config.toml
moe_layers = [2, 3, 4, 5, 6, 7, 8, 9, 10, 11, 12, 13, 14]
normalize_top_k = false
balance_loss = 0.00586
init_std_router = 0.0382
norm_eps = 1e-05
optimizer = "muon_variant"
beta1 = 0.93
train_tokens = 309900000
max_steps = 10171
Below are experts of layer 10 (counted from 0) of a mixture-of-experts language model. Rows are named router (the router's row for the expert), gate (a neuron's input weights, with its number), up (a neuron's input weights, with its number), down (a neuron's output weights, with its number) and show model dimensions 64-127. Each number is 128 + 24 x the weight over its row's rms, rounded and kept within 0 to 255. Numbers have three digits each.
After each expert's rows: "gets" lists some tokens that make up at least twice as much of what it gets as of all text. This comes from a sample of Wikipedia text that the model never trained on. Tokens count by the router's weight.

# expert 2
router:071126156131116101125107116134162157127123100091122145167138170161083139101126126107110127104141114177119087097097118145099133116094164114119120086125115107125163092118122121131095110122147139
gate0:111080125122151137156161133141122116119145125140125152111146091155150151102101118125096149128105139184105105114139139148103120204121168142170130133121114117155118118121133131128094149150137153
up0:133100116125135164188124143134092163121123160117146152130162070138122153106105141131094123108131177110145125120129130133152142135114161147145092145106126093139104092125163126148094119129146143
down0:136157115115120115112156120089129088138118143152116148144130122145108093121122158091133107106111107088151151103118152101128129130070103116114101105100085115103139136105075127115153101097105145
gate1:131155168159125125118103146142119136146123065113113105138093146144143128121131097141109115161080164124093112072146148111153121130138084168176091143155114157129058090165160157126164149158113147
up1:124140092117096125126113128132141170135132113110123115113118143135117141125095181125095107103144125130103145105132115097129151114156146176101132141123148162126131118121154111135141170165166115
down1:120136117141143157051142110136145145141145128119162087130108138147149141148092129127114114107139110148137122101177164085170136110078126136152099177152108136098137188130167142123119142147130133
gate2:131147159126120088106102104103178124118163130127115148098158158143091133102127147165171102128082132116122121142147198156138132107099140128124103125106120090133092158163164113137119125129120111
up2:133120169143160115092091115108178141135109121144129125142151138122098157137130140143118092089085139091121124100154149136105122082103170153113122144153154099162127177142163140130130123140128111
down2:143107147151089122124122099136165112173157100114155182140132142092132137110102063158149111141116146132115125136150150143112111150103104115119136117120131151103116155138073132108144161103115125
gate3:135184124147112144091125127126126109102120134112172081129173130176136173125119150132130163154208100127146139095103171145099107184143162139139131153171115122101108138110183148087096099129093168
up3:124134134138116144108116125129100088120148137078154082119171132156133177106082101114155120139188113105149166103123179111092086129188122138116095162157136107095126118115141144124172122102069134
down3:161099132120131114108144155154138150188136149102114073111151153170110141125122145168102158165177156102114124101128148146129113141141140142158133175131106091098124110133110110130137147172107111
gate4:163120125140127161163091166102119148115139126139131132135172140122146106099119182145152099114107136149124108124130117139168140146140135109135158151073111103115124159140076139123101151127083117
up4:141152130150145156143121147128124136135144174100116102151170120107155055157100160125140148096124116133163093112144139174121155137135126121147142140122156115093143174101072132088129135161122135
down4:154155118104143117121130101125106106165124174139137111142136124135168110099112150139143122129109096099146115126122150073117151116132149163110082153147092120133130136152171137139079134119187087
gate5:088176135113116154108115168172164130153136131092113094100118134138097116151138129104082127121119148131122125088097121124162111166156165165131129143131095153137118106140197114161104178138153153
up5:106130142140112119144129158135086129123099127091128117068131150156118172088113121102089069140127149128132164117125128129101150159126152170152140147149118133107111075127157134128128177134136131
down5:115137126068164119121150149135133084144174119119106140114071092147138173139137127144087133160139134162164128110104101137119145134193110150137131157128103157143147116150124137122150125141137143
gate6:148112137098117101121142106171151142142126163093101106156184109139121109153135130150129139112148108123133105159129104144103165143130165119121057107123143195162191153136130068125137180172102125
up6:127090130111104103106160117123127130175151163140124100168171134172110107111175168124126144132129103151110110147162089142104157156135142128133085081115118124130165135142136097134128147163136144
down6:099109119113148126134092120114107114140104150110146144190114142112141093154139150119134099100151091165136098149091072127134181093100099158126126143154164144123147126089128133131129170164144152
gate7:139119132133127115112125097132133165159159133136130121083134095155135099093103122083131139133113087125180115126194114172124128087131143078167117133110137105147114096125166119178082127115159143
up7:090103130134143162099122073130105132144122104146098118079125109120128078103121123115095127128112092126161143121131096162170138142114139138181131142107149161154110109128157138175094145104131128
down7:157108121129164144145151106164096137150123150117154127133178144155110126099161131138169150103110139157172104133142163152132100104117133154103098158127145156116141136156142151102124133166149139
gate8:117081175103109152144108081134160123163129146117098122152173151139155067133121165098121174119124149132120104116126100114127097137101108144116101102151168114155118118135153119177130119111097139
up8:131105124110107132088123108119123130102127158120098127131175143119139124134104157109140112135157163134156118104078073106127107139083116102131120126113205122142113113150136146151150126134091132
down8:113118106120129149146100133155156103134133158100153095068137124144093112154134140158103078114082124121119081112152113148111138155087092093089081107140104119120115112152157122085109102112168144
gets: " the", " The", "The", " a", " his", " released"

# expert 11
router:129120096127129109156164129100102146157101147147128116142140156112142160140145168164161102129134112085095115094132119109117118098148137105122141085109123168097105089154148118121148123126124140
gate0:127120126121089118180123104105150100174092111117118080095144118158144152183128143146089145157112142112164100163135127147102134125180165093079116125122119157141095115154150145106106103126138116
up0:151117100134118112178131161127159104107135162128111160098115109118121086130120114138134093140134148111128100096135131133103065144147113130082153091123172131168118170099138161071099114150136118
down0:123128143143163141145138157101087129163118155118127115166155171118093143130122141111158098139159157120138147079148128106111122132143140111113121157151140113146097126129114125097098153129133116
gate1:151108102162117160100165149129129136114118142140143109086176104154121143110097146138126134161127073087152115157110108143143087114072140132118109117162119103114153099147123130131132146111106156
up1:157142094116125137137105174166102127138123132122113144115158101130115158126145112118177115109154109104137128146129137126158110165123102107139143129121125152133080163103139108078135173083099152
down1:099138136097101136094147157155077174110111140102102124112114137135113164147138112121155153141132155157166106130122112114133129150172119144114141122074132114148162126154138129143106119128110117
gate2:126157106121100152125088113122109114115087102117081128157155159147142138147101168138143121127117154097139089168128088140113075118119131145165137132124137157150155119146132127129108147150177143
up2:126175129127117165131115123146122107146099110151152149098127200156128091136101170142134113152135149091159082133112147154100113105113177138112137125102086132125129144140155155147092163133111107
down2:151083152123106078149134125095135110132128099193109124117140154132132122110126138117113139183131126154145135071167140088144111160123117095097143114094083114159101134110165124123132130136157125
gate3:161116106119149093132131129117088173127147179169095141121138106119128182096112164146161095155130113161159115164121132128168127135101157146115171103127200130145136096108139129116105106121157161
up3:143150141124133120154152145125090123137118129152086120093144170135099125136099133178140115121184168142136103123111132133144129127131136117138113119137160140161174145128179147096131107134129150
down3:112145150136176127142121155141110153115121129143163106152136123099104077134084136122114117139133112128124120128143075129131119123123135133135129137176086125085144094114132086114123152108120152
gate4:161135091143108124096142140096119131080124138130125127124122138134120116120115135139132150095143154115095139083134161096119113102108105089169131153133139113131115119082118171051107093116096099
up4:094120120130121064127126169102147123064117092109145136117105135105089100100087128152108156098134140133114128085111131051133136106109129086150124157143147109129157104080129138123124080122097141
down4:138135124122132124156167151075110069106134156108146137123079149093080133081075131142161133136116150090133167117156129114112169089140165109169131132099146129143109146095120133114128116099153116
gate5:144160107136101105134145105186141141106156129082103137141153175152114135158133146121124112098094115130141138111144115143165132131145130100151151148121134202156133148177119135125139131108141132
up5:094144113116124143135144110150099141132081119116138141119143144117105124110115195107118157113154122108130141147098114076159120113116153103150125141103116123180198150156185131140144134144117156
down5:116131123150137145103163164147155163119139144101117105143142143113167172157151138124136110157136099091137147156109106126152103121116153119128158133109140165145138099159170118097091119145144146
gate6:113117135123107088132122152141115108131116152121111107131134129107164087125138116152126138140132122191151143141110130113192145099143149154155122149126085095157098141136142158116110126121079127
up6:136141136110207114121139150151133092145132156106162118101183164133133108150102120149110129144132114154125160123129128100148123135117108147097114124137133091127075106152117142105128144168080116
down6:123141068103116088144115161143110117134136134133140100103140078140155087134151089127120147118123153186154101148125139163128140149110117111098082147112101063108125135152115089094154093157144107
gate7:152135158072159144135167119103088114130106119131130117107192126146129146112155150151104113093120165105130123153155143115154126154128176131156111131122123175152094164128109115099164113095121120
up7:123124104150144071137098123143176130128111113142174146115124156146113083145149185131158124145170113116113123172140115159131122126103112086113131150138168117160127164106157144126100094132094171
down7:116133109154109082136141096115163141121146132096148138129132096128134120156138154134145143112181066088104122113117153184129113078172099108128102119144162113119146133158131105130104117153108085
gate8:105165129133126135098086106172146140174106158163083094147137138150108138108129118141164138112089133081139094114111117084152170140139127152142067111111144124150133136157176130151126124101122147
up8:118138098129096131129123126127135128152122161134141099150128157095170094147098099112138120141123095109129165122080150125160140137146139120169089116101156153156129121106158114162109115085121122
down8:125133116095114103088071131112173101080178102166142102117121067158165138125082098132153155098106097161140110115112123120086133100120124136104153140142108119134155155133170167135125142133147134
gets: "\n", "|", "im", "em", " B", "id"

# expert 8
router:143160133073097085124143156143122155158091107175153154118103104083155145113116118193123111103148136153138120131131193144117143100162115127108127123094173145159124137115136150150129111122129080
gate0:132134115139119155094179127117136133148110162155148132102162152127162110119158084108167143119116149127109137122146119133107101136165108111113121184117130101144119154100122126142154161164105132
up0:130130108130139078129179109088145091070138139131090142176129129130152122124173122154138141099148139161107167135116129154125100142156116147153082126104140075138090107119133125137145141161100140
down0:124130151102143139093119153152155160099136116108113125113137128115152109107138121122176109163128156134127122136136155122109079136143132090157093122094135134109134176136159100143155151117170120
gate1:083159144148088075085179140112120140124115134164113109156145108087146125104129137102112141116165174109094114117134116121140165115181109101119118169108100147162139100146135127099127109126104138
up1:138145137130085126119162155165144119114123150128095131126127155096136114102106161136134157141101170115122098152116091117135122184136128124141140114110104111126157087145131142123122145134106096
down1:127123132120081124091090110123127121100120100163163107109129122127122093122072144118079132138136146093119118112122117164097149154150136088106110059085060118117090115141113130136120166156102098
gate2:141190111148146123106153132109129109141153138162166129148126139106135128090132129122161157123115178121115131161108116130169133142083160079127122104121165114136159170135143104131125117148108156
up2:126115123100128143109109129160093124133180126155171147199118145160123097106098121120131095131112153125089165124145137125171105125104145105119117089133135126113166146125122087115175075163132129
down2:162157142138142061127136142116103115107138099124137121154097150126110108113128148148139124110130176091094121103089143112132132113119114114125102160092111141106118144134148092170132093157121118
gate3:159137101166125131087159097114153179105168086120109117163153110137094102122156125141127165109148118141133111149109157128122148151149136129109069136160113183114070153122126120123176104138091128
up3:158116144138104099159146142143120112142160141130113115169136117120154138134135151144127135118167144128119134141116089089132157101050103145104111089153137153179103110145158153117115126109125154
down3:177153117102149167184105156150108114094131146136140162163125114053079119107129100106169138087096130177090110149109085116144137106094102108115140099118126131148126124097134135111128137122150131
gate4:135124172104132095098155178114118113117127164128136149139155143090144128131136165122157169143118130153112149151125140133101127133133162143177105109134155122149155128128113090114087112105132138
up4:151148114102111109145157148137119124167111150174138149145106156173138142124111110088154114097108117080122146128134102116116154124117189119126137109107119111166134115179190117133132122132102139
down4:119097160144144135119126104062122131138131132157103159174118147156069120180137107148121156117115101164085140107084113147092146134114095144099134115123114151118098129117122137179132166130142123
gate5:146131097112095104110102105095116098137116115167127092166131101123132144137154130142122100105108188118098166184132159174180142144127130130153125132175129118158100072114102102109127146122123091
up5:131106092117167168162132159113139132182156147149134152118182083112165132120151130122147131096076144129113134136127161161120118144174128112132165156173143144112124128086144126174127141106081144
down5:121111105084098144112149181143105137167136121114157127118138106121119115126124139090154121118123174118134104098123140108076107109135160179116111118175137134142146150077132163154128128149150147
gate6:132159148138101088095171122108120124123105080122147110139116129134124151162125125158113082160139109140145084098128091098136100130079140111161149125158176132104105108128143140093101113130120146
up6:104124112126107140147148102128121140141111137145091128119089107100086147086111151123144092143094102160097096140137136134141107160116113115161129132153162132129130145149119122121092104125154128
down6:163136165090154114104150135091139129169111174129171131097108122114181116143126103111112110103134149136107112118140137087106097098148098169154151104101094133185153124117085123175103127158150086
gate7:126140136148122154112108171136138151168092129175114120127112108120103073126105155137095111158113112137149137130124135107198141135168127125154139128132118144150106144102149165125103116095081091
up7:134166100090148143104173128091117120123122143147098088152110103094132102112101171166105100161153149135176137134120146103133128106153120083116129132132123121154099153175126128125167149153120145
down7:156139127121146138147161158149126130122118107138109141117141120114172143089147080170132142107164143122113148150143144083136139083181144122120113120084137139130112164117113169114132099112113148
gate8:147161126098134115157134083122110144143139138108116112100095114126100153160091133174136119079169117121126124121118155132133098116092171143115100134102133180137137107128164139115134153108141152
up8:146151115128101130133138171139116100153136163094078128091111138144095084114126108169092149136138105091131094097102101138132161145098175125089118141137100145146090151106128173110160097147068125
down8:096112095152120120131129081134146100143170129151172124145135105124131133078129122087100110100095101112152117140151058159105144133117113086090140124114126190159123095145139125110163152153139116
gets: "ing", "ed", "e", "es", "s", "en"

# expert 0
router:102084168158166104137132127167121136103124135100137110080115129162096114136105123088079120150168184129136126161079129115119120110097113108158155121134092126089109091107129171159149082115124162
gate0:138106130098112161115189188158126169154141126144118118139119142120132107160086133121105145128159144130114121162157119131113132158111129135124152132133138168142112153150167137115131138113139182
up0:118129113084110158086182175166123147146131177181134130159137135109111111145119113120116139127151164163107114113176095130122143151110131144143130175139116077121102140164141133111106119138126178
down0:115103160144129097183103123108074121154154125130156138134155098136124106129105125146145151123157106139127138149084111105154129122162129137130171150137143093142121122153115159119144143125135165
gate1:123147148114151141118131127176139128107120136117142126120139128126166140132172148115168114126146158148141123116121164105134146125114102138177144118129069144122066110087138154111131177095116125
up1:131138120132157103114121118174126124122134101082143104111161170147163121108087165156128076142094127178108116127122161144161119120139137106139133104134076128130166117157131094084105127155103121
down1:144117137142169109109120178111157095173114124127111170145142135116127139095141114126117108104150124166165123107159130144109151096116130139160128134116112095112167134124116126121155115141154152
gate2:099151128108127116100136101092111110142133090085138119113098170121128112109109142131145120125165143137172132112144103109092098149108099153096102116144121151105150133102097125122129129119144122
up2:159131089119133166086125160167127108121110174073109103141128145129167126115116142144133103122117104176146091115130107118130139164103087123167109114122143153115116147142125121136148176106133116
down2:125074112144125110151123117118089129176134122070138111098117161142136148135168118128155110119135081132118130127121112155123129116113099146145145170131127132086110134086136103130099108180159148
gate3:076112144109158113123187128121113122122126098151135166150142127133102160149099146136122100108138158084136130151133090097142098157160153123120148132142113108135088116075095156106154131129117108
up3:110155138113117090144189126149124133132154144106104152189139131125140163156133107076084101136124159110121118139151119073118163131132122126114136159132134125097159114116135150119126100139135140
down3:125155103089085098120127119188153144141117124146142075151171071135115102150168140141128157124151095138150156100143134103117135131145089145088077161109124135142134153146152114152117133147148091
gate4:122192123148143155113152146110114141122151087114151122118141108099124146139089134133122085168142137146148110170109138138121126131110160165127142118166141109121151169118101114111108144089152150
up4:119152154138104134108130121131111173129103143124149123120131150112123103147141135112097182114111098138105157175089123128161136202134151138115140161127153108139202128115074098136115184108125105
down4:162087099164122107102120109135160123129130161115123107142117144168150172129154121107155106148165142104092129120122127135111159128114119088099135141115164134143096145090091116159125075155159113
gate5:135080125142172151157131123104170104121083156122139102097141108101116111128115160075120141134150138144140126135133129156112148107158115137164088120116126150173143133084140127143166158086073139
up5:116117123128166123110126148121137119140140132189147125117159153092095138143056139127161139136144113130122093166146137138157133112159114120173082124086164149156143128142173157154147164095097109
down5:094109138125148170118109111129132107159135121148119153098146112105159107136092133141157109162130138096092130187097142122092129098122161132130157087104118079081155108110131127101116119115110126
gate6:144111115140159120114148119137131098125085107145067081136139105141117144174119124121110108152152137121125090129117119151105128115109183158154079134137138155075127096105139171167100134140149075
up6:125163103110150136068120122110095112128139145116109147128098096124171089147110111128142147140113136119102120089098141151139116147141147123116065147149162122077142093124141148122164132172139120
down6:141146071137134117116128182120126120148132099089151072113148130158138153111133101144169127113127129111176117135146124167120107129130098119159149107104129120114114106167153140104126095125118140
gate7:103112124151098148145155134105172137120128116102140114169139140145163137101151138116104121176133153154130130123081147094175142150154111095129103181092140141121151092165133165163128120101093128
up7:138177102137144156108161137152135142130155130120147092124175122119149106155139085101133138153131153136108133139120090115107112150122128106143146126109135118081105070157125102114129135132066145
down7:162141120111123132188136123142107139151132099112103137129157152152131112100127112134133113122089098080157136137122138167159157123119077116142130170133146116114190140123092082091160153111162159
gate8:134127153117119135116124102117139167104122115102130109100146141128139063160120157144110164160160133176108138128113106115148165148116130096135092106135172094159131112101124159102124158091114132
up8:127129114166100099122134097127078126113118119135126112142131125137116100156096126166126169200114127172119097109150072150115159102152105153158109131163125114134127113121179154140120147126125141
down8:126120103134132164078127107173154179114147119133137087143096157149115153137116096105166153180155134102147120121138145119125156098090129129149115129169132138127151124077114137101118161158127059
gets: " |", "-", " of", " in", "\n ", ")"

# expert 5
router:147148112139137137111115126079118106127139186122140158074150119179140170100159143118130157180112088140125159181131137109147120139092087123164172158140118128118091099136153148145133131083150096
gate0:109134150133095119155115169087153162115124123153106115131128095153117109129119140132177167104099122129164124097142135116160136142118081173115113136140135113121154150132194161090122115156145103
up0:151095121179141144177136153160069133132132144097137083103110098147149120135123102146132139116117121177108134146099121134135110137112145129144142117143105092119134133155137110128101149129153127
down0:116121135119121105116130108145135107141154138168092120111157124157082153139112130111151148131134104142091149097135112108139128128082124089128176153113190088143071111097120116076108094157112152
gate1:124161118141162128101111157145120093091153154146109129108137091103148094116133102110100122105131110142134090144142130162116131137091141155131126140137138108173102133153130178110130145115106133
up1:117098106163137168182101100143115109057134139112120129074093116141116138112141162110115062103091100113134150154126141123141133111133121092106084084134164144120096125122144121111123125130138126
down1:103106077119104135131132134094132124145111106115153115129141151108118111138106098157144093157106116095164096124140134136108158156148147155178118101131111123171130135121101121146125111143123052
gate2:127164138144155098113128108145106117127120116066127130174107173125150119104090096152143120151130128147145109104110144073112124132130094113137094107131105183129097072157134141148145112105078147
up2:120128110079112163094109107177124095167139158139144089127095114112166100146112134151114108123119153160175153169158143148111119178136094124143127157140176124114133112097138154121177146136101167
down2:143160164166155137166150157117112158163129136140122138158155121111186110147112107105136146118129177146148091116107153124155115101154140138113166111149112125151109129137099098145143104066112137
gate3:104108167106106121095155126139104104116122145107122157126119078160121130148159125104091116118137118154095117152132124126140099135119122133097145161169075165123093156127167184145155117169136143
up3:105139132119093161129102093100145120155142101156095127141137137134110123100087121117122165145148113136129115147134138104102122118098163162096146130116135131142132070136136123131107106132130096
down3:180137104152154134168107123132141144112112132114117124105143127096129171110126123156158111126129115112152119141120149153142184142162091118182126102125147121101130135081094120129115148096129149
gate4:111108158100154142129108121136085145114095134194161158132146144148126111155140088122135143125152121115113144069124109122169149116121118140148141150149136144145128123146111176079160088071127132
up4:121098091102081166146137139144169112124087094143082153144175152168082133143147130144129150093128109150132126079110138136143154175109125145122129180150170104168162131162145142134100128126160145
down4:134139092091172134127143115116101115087128089149170140098091118122147143120121117108082144144108135133086133136136102149134127065132113126134159138106110192131103131140106161126130091156152131
gate5:135091148101153124117148112133164140101114148123154126119125122144108124165103142082148112121128171164114114130137129111165133129122132143089149172149124107106135079092168139043131126116124140
up5:112142151128135091154131141134174155130118121091102132091154135122096105132130116113138103131129135098114100172101127089171075102130136125104153140154095189133169101101104111092127142091105122
down5:120121109136142124137156186122148148105161114150132129112129147072132123116131100098140128135101172100150067151109153181135116117097097150137143093137088129112142128144118108070095119119132081
gate6:137134186122127162123126111156131148132119099137119093140142121096117129155191099178155114145091106141146090108128158115133108157162170141154110131084169139125121130140179121118100131139110159
up6:146135146089131152160109113143139104113148129150173115133180140102139104093139115162140148121083093099122089114108160122166151159167128121128083166118154152134141102156142121143108150125126146
down6:145164173137135098165140123118109146157148107165136115123183110148152103116118147139146167135131111128118112136114137121144109124143094100159138120129144069101160093153089127112118114116180130
gate7:133114198123125104119089112126119152139079110078140131091100168123119113110144155153164150120109093118148125115079143110108130137133165144131159130126139121160167081177131140113102154139079124
up7:157125144103114144140110103156114139156071130132154192100122167138135151152143134145133142156135122113159117137153128113142146107136156150128131131115106150177149110171146171130116139094090133
down7:096128149139117109156086103108138098154157129185129143087162118129120158127107134099111130157136103107130152162138150155134141143109149087119113111091119151122111149179175152145140098133166134
gate8:120194138118146149092121144118090129090143128124110114158145130120113124112118096145143107097132110138128124139127156111152116142137162109155161104146152092150089108137112116121133151128082140
up8:150100087101158117124144099127152130121130129114132142149123139101142119086090080134139126153086128112110186140129087122159148207156143113110140095098112125122129134152129085138093132149147125
down8:127089123131111126109120153120133144096081124136086134112168150128121100110099095100164125124117126084089099129146099168137160125137176156159158105073113118110160114132141089132108113137142131
gets: " and", ",", "s,", " was", "e,", " as"

# expert 7
router:131123166128130120096089147092107176179148079110125155168145159142119093146125144165135168133141120108140160103123108112133109117106134119160109129136103092110094116094121136122141126169147117
gate0:117181116121153117177150137121134185166123156141166151106170109168169109129069081145110144142115167138148152119105132143121143152108100096163109103107134141166159134118132099154141122117153178
up0:109131130118112101189096088116134095121170115148147124123117131169120092146170136126156114153134115132123118122133138130146088139196091167118116102131088106138170127115091111088136153134131089
down0:143129117105114149108114144136127111126145138124096097116121113129101145113132167179121125178129125174103140148132072103103130110171143144152094112150156114143139119154168105142137141073130109
gate1:149114148124144131079130114126148112123130111115126149095143150125120162110127114156174141121117141144085147127136105179153166146134111126137147109118160142146096135112135133151080117140142134
up1:127143110182160087138129173111151113143104137078097132138134119113146146095118138161154157121141144143095158087118141163118138158128131109142139137123157143149100147124160095102144151146093174
down1:118156130140127150183167127137145110102127120173121191120135113152134102124137164098112133124111150135122125112126126121144123176158108148136181089112116123121165144081072081148097125129106101
gate2:090177083131123157130109130176138126146124134117060119153131141133114121099136138129113109087122116128154130088115172141122137161145136147162138123151186129127112163127138141138182095113143127
up2:114159107119142172082107171136134118132146110131082129115079157138106137153122136135114122166111139144145169114154101126137131161110105155154129152154112115145124119141133096158120082113125091
down2:085148093123111131142155132117128159177114131157109150144140106123147162118121104103117133101134143079113149086134117118177122111125127186138112116135116105081089139129123160101166141153131134
gate3:171158106123114138115123125169114114125115154161112128126166101125152065111119107087130120152096143147159076144126122104139112144157150169114093138143132115183118148121137090134139085142113148
up3:131149130175164155096115124152128102144140114156118104162127151134167112119102129067129162165148108111154093127143143156131082118149168138122130138156126170152079135100127136130125118161149146
down3:162160113113109118118143094158112101140166123145123104145155122095120180100122091136115075156115141125151131127110145114119154136161119121139138147116144175183119148138101115115153141127116134
gate4:117168132091191139139134148152124076142113117158162118098092129107120156098159097128175153115150089121115101141192139129135079126109147144110149167143127148082125117122134108111173154150121128
up4:159143140114103127196119142116110154136132135157112159150175115143140082113148096132126137156105190105119142118129126132136103144106147119122138124141119143157134151101133087156112079136136112
down4:166130108142156133105099088134131102144128108112131142131147142125142138080070170139143103170168083066126148177137137140114139125139128159167088167116121135080098138083147154101150170122141122
gate5:159184107172110099140125156104100149093137113119093112128157122143124150131148151136109163144100132116110114158139158167140101154151149148116126108130091129145112129097097170129135129153115133
up5:132129061137097122130116116088128121154122140116162150142089125111146135137119201132129119175063116148158097128139051156156140130144154141132099133106142137125127107097139127098118108088103125
down5:127130104160129096116152168138130142135110150140130139162115161165141136119172111126168124132083167114132124110156155160126128123153092152154136165102118145129130098150113161177176107159120155
gate6:129088143149183134085143070126149146114162135127104148071126149136130097121082127134125130169136112119146111104128124167166146144114182133127152124098099103118106132105160147090133117134119091
up6:100098111137168138148113129120089120122097112106118134141112110079135120110141082071131128147115143143105107090091098168120169123165149066111131178137098124135136104130107107131152129127111121
down6:136128119155141169106139129134153142110154122138115134130135189099133087157108159201130135122130155143157151150099125121150105153120102114130093106118147155106138102125156099104109169150125112
gate7:142131140126130186133093104136097119124113176172107161176161094175146094124129106129059176160105092158110137133113154107109138158138139109142134131174128140118106123132090167127096120119107137
up7:069096149139164114125156122120121144146139082158109107120099148108097126154140109122167183155119110128093136101110131094154100131143190113167174103143086126103162152178151095161160115126146161
down7:148129151101118137114160128119146117144117140102075153142104177100120173117070136118137103163155150065135114164121106104113142127164089122146158127100130074158146108118147128085128107158140107
gate8:131170100106154122112103169082129111092130163130159151138149126105119135122128133177113107125116141128158116124119140120131169140147097148113136130145129128121109152139139122119126149106123135
up8:145119112139092167128175129112171145153110111134091110146115104103152072143137157156120140123061122160115132060142137131142131147134145142136147085143116150153158161141119117147109137071131109
down8:152155150132152136113151116150112147145131097115108109155103121111106138147177124132133167109121127143138097158126123162138114118111135126154161118115113143176164164134138155127154126069154152
gets: " a", " was", " his", " he", " is", " to"

# expert 10
router:142122110174081138123156118105118079103144188087138151074119149152109117153080130099144127149101141103094119148123174086114161119099093163115148128151122128144116100153106160121152128122120109
gate0:101145127122117138148105124104111101105111131120079147105152150139098140150126150095140114087122141117117153117103119095131117175157140131132104129127185141131146084125144110088141101132118119
up0:126144129112076116109116126095106134101096144133127139136128124145135115169115131102075123118138115091114113150145122124151140158158147155120138102136151105134120109184158160123101156122131139
down0:115118140082132142155127159140138115129144090123105132111110131149086152139104131140128108129142084123109184111112117113096120133138110114147126138095108160150125074140118100159133115055092169
gate1:124134115093159127129135105154167133087158063182107109119163115092145138147163117092160175100124106101093146134112162167160124098134135122125154140089141112103117160145116097168127159094106135
up1:144151136152094193120161112146165095111098121149165139119166079140140123100117158143152123147118124094095125088125133131161127139145106125097125121132132087127105114097094130098110143090126120
down1:124157133123129107149087146131138171129187094153132102164137138109120170158146146124113158127136116128152143103149109145128116167084126087109120159115120114100138148179189085135083180119128159
gate2:135088097139149133121142109115108110110144129168118114106116090136134099133145190139178138141119116142166152087173124124129151105135118114135111103113149110108121188127108136144083124099116089
up2:113103065098121122145088135120138150119118128158134129160151122105105080095107116143111136160133143145115132110132103122133140125095099151157129112114140104093137152124151115142103148099153132
down2:188104117105150129157138117156079102135140111105133159121094124143156131159127133112153137102126158139122109102121104176125132168091119128138136149065146115085140123106090176131108098138118119
gate3:079126119167138153095123121145089129114171091129109107099122129116089139120170150152161126106142129144149111115160114124117101151149149133129155131134137123116120091133117156127138086136125082
up3:135147124103153109119121150154115121137117123131133117102143096089125144118120106120131110147070091128087131137087137126172124198133159111142140130143126120127122174154129096122090141094165091
down3:170128116107131128113163159120168105154113186115125127105110115153121102090131116136121125141122148125115122153122102122092132111128123165122146128158108140120154104111125140135183142142147157
gate4:127140129154092176162126132138146125123130132069092134125160124142123101128140108091119116148142113136127133157125092134164101153140096145112132129096098152137120098110147140155112167102127178
up4:128115142115146129121145137138128102139131132168144122148072169156142110124149141114129118118149156121136124103142087126066126116133121133148092130111127098087143117139062130102114096136111150
down4:138165111147134148117120119150091140135106099123158131158154116133143128192143177118135109109107102133142143155159122166118102118089194124088140153104141145121123143135133167127116165115160140
gate5:160133119146108173104121145143145109115120161111125082192080121108100143123112167151117092130123164123137108116157135154139129142119150159115102149158141151115103163094185130118111102170106130
up5:120113127112148140134113144144109101112109160123145104176100126086126152111126143161157119092130133112115121117152128179133137094174163131126102133148117133120112125081163078167083110156149170
down5:112114109109099136159142165101129084097120152091150094141113149103070129135102136151143100120138175149118123146178124127182171151127130111117111172112103127126109130103136107178118113153157164
gate6:126131118124100142146155139150087175153135158097100151119126101098113106126168154125064151173107132164117113142115113190177089115138150138115113110113113108146090091128131129154125093145111138
up6:081137109144075121123147141133102177141097118091119139115161103104100146149111166122080119166101120155137139163089105150179129119113141138148106146125139110110094129138139124103116123151105140
down6:149158167124094172132127111115129113125113119147168172072146152113141110139076145121119164144130122046079117137120117106125074109143132114089116169144159131143126152092119129104113153134156104
gate7:148132103166141110114151099122154130164140159140118201123101140113122156118106145150155106104100139102118150152167167155135118128158142084170117133142127117134133160111143130128123164114108135
up7:135103129155133125118165073104121169157131075161127107135128161117090121122133143137166129114137085148071069125102119170119131156158157142124101113081170129110143154144141127104135152117121116
down7:128134110130170114120100144160139081158145177133150084118137110123118162133134146124149161166152144102158118131105169117133112117132118175129097165133131187114104164107102157120146133112146147
gate8:146132101132096152145169126094117077104133157169110135141148159127115108143123138130131101130085177134145114143158065166139113132144161121149191136115171128139109149119122122165094097114097100
up8:106146091127150155124139130074102129114144162155183113127149117072108112131111173157129105138108166135161120125177088155128117102110145104150158157111117162128107145166137139167118121124120130
down8:150127133101177131137127115128127139123114109054133103109140089131162162114115150115118112167092126116120157143078148128136118091093095144084090112118098142059101151135115140118147116159139139
gets: ".", " in", "s.", " of", " on", " by"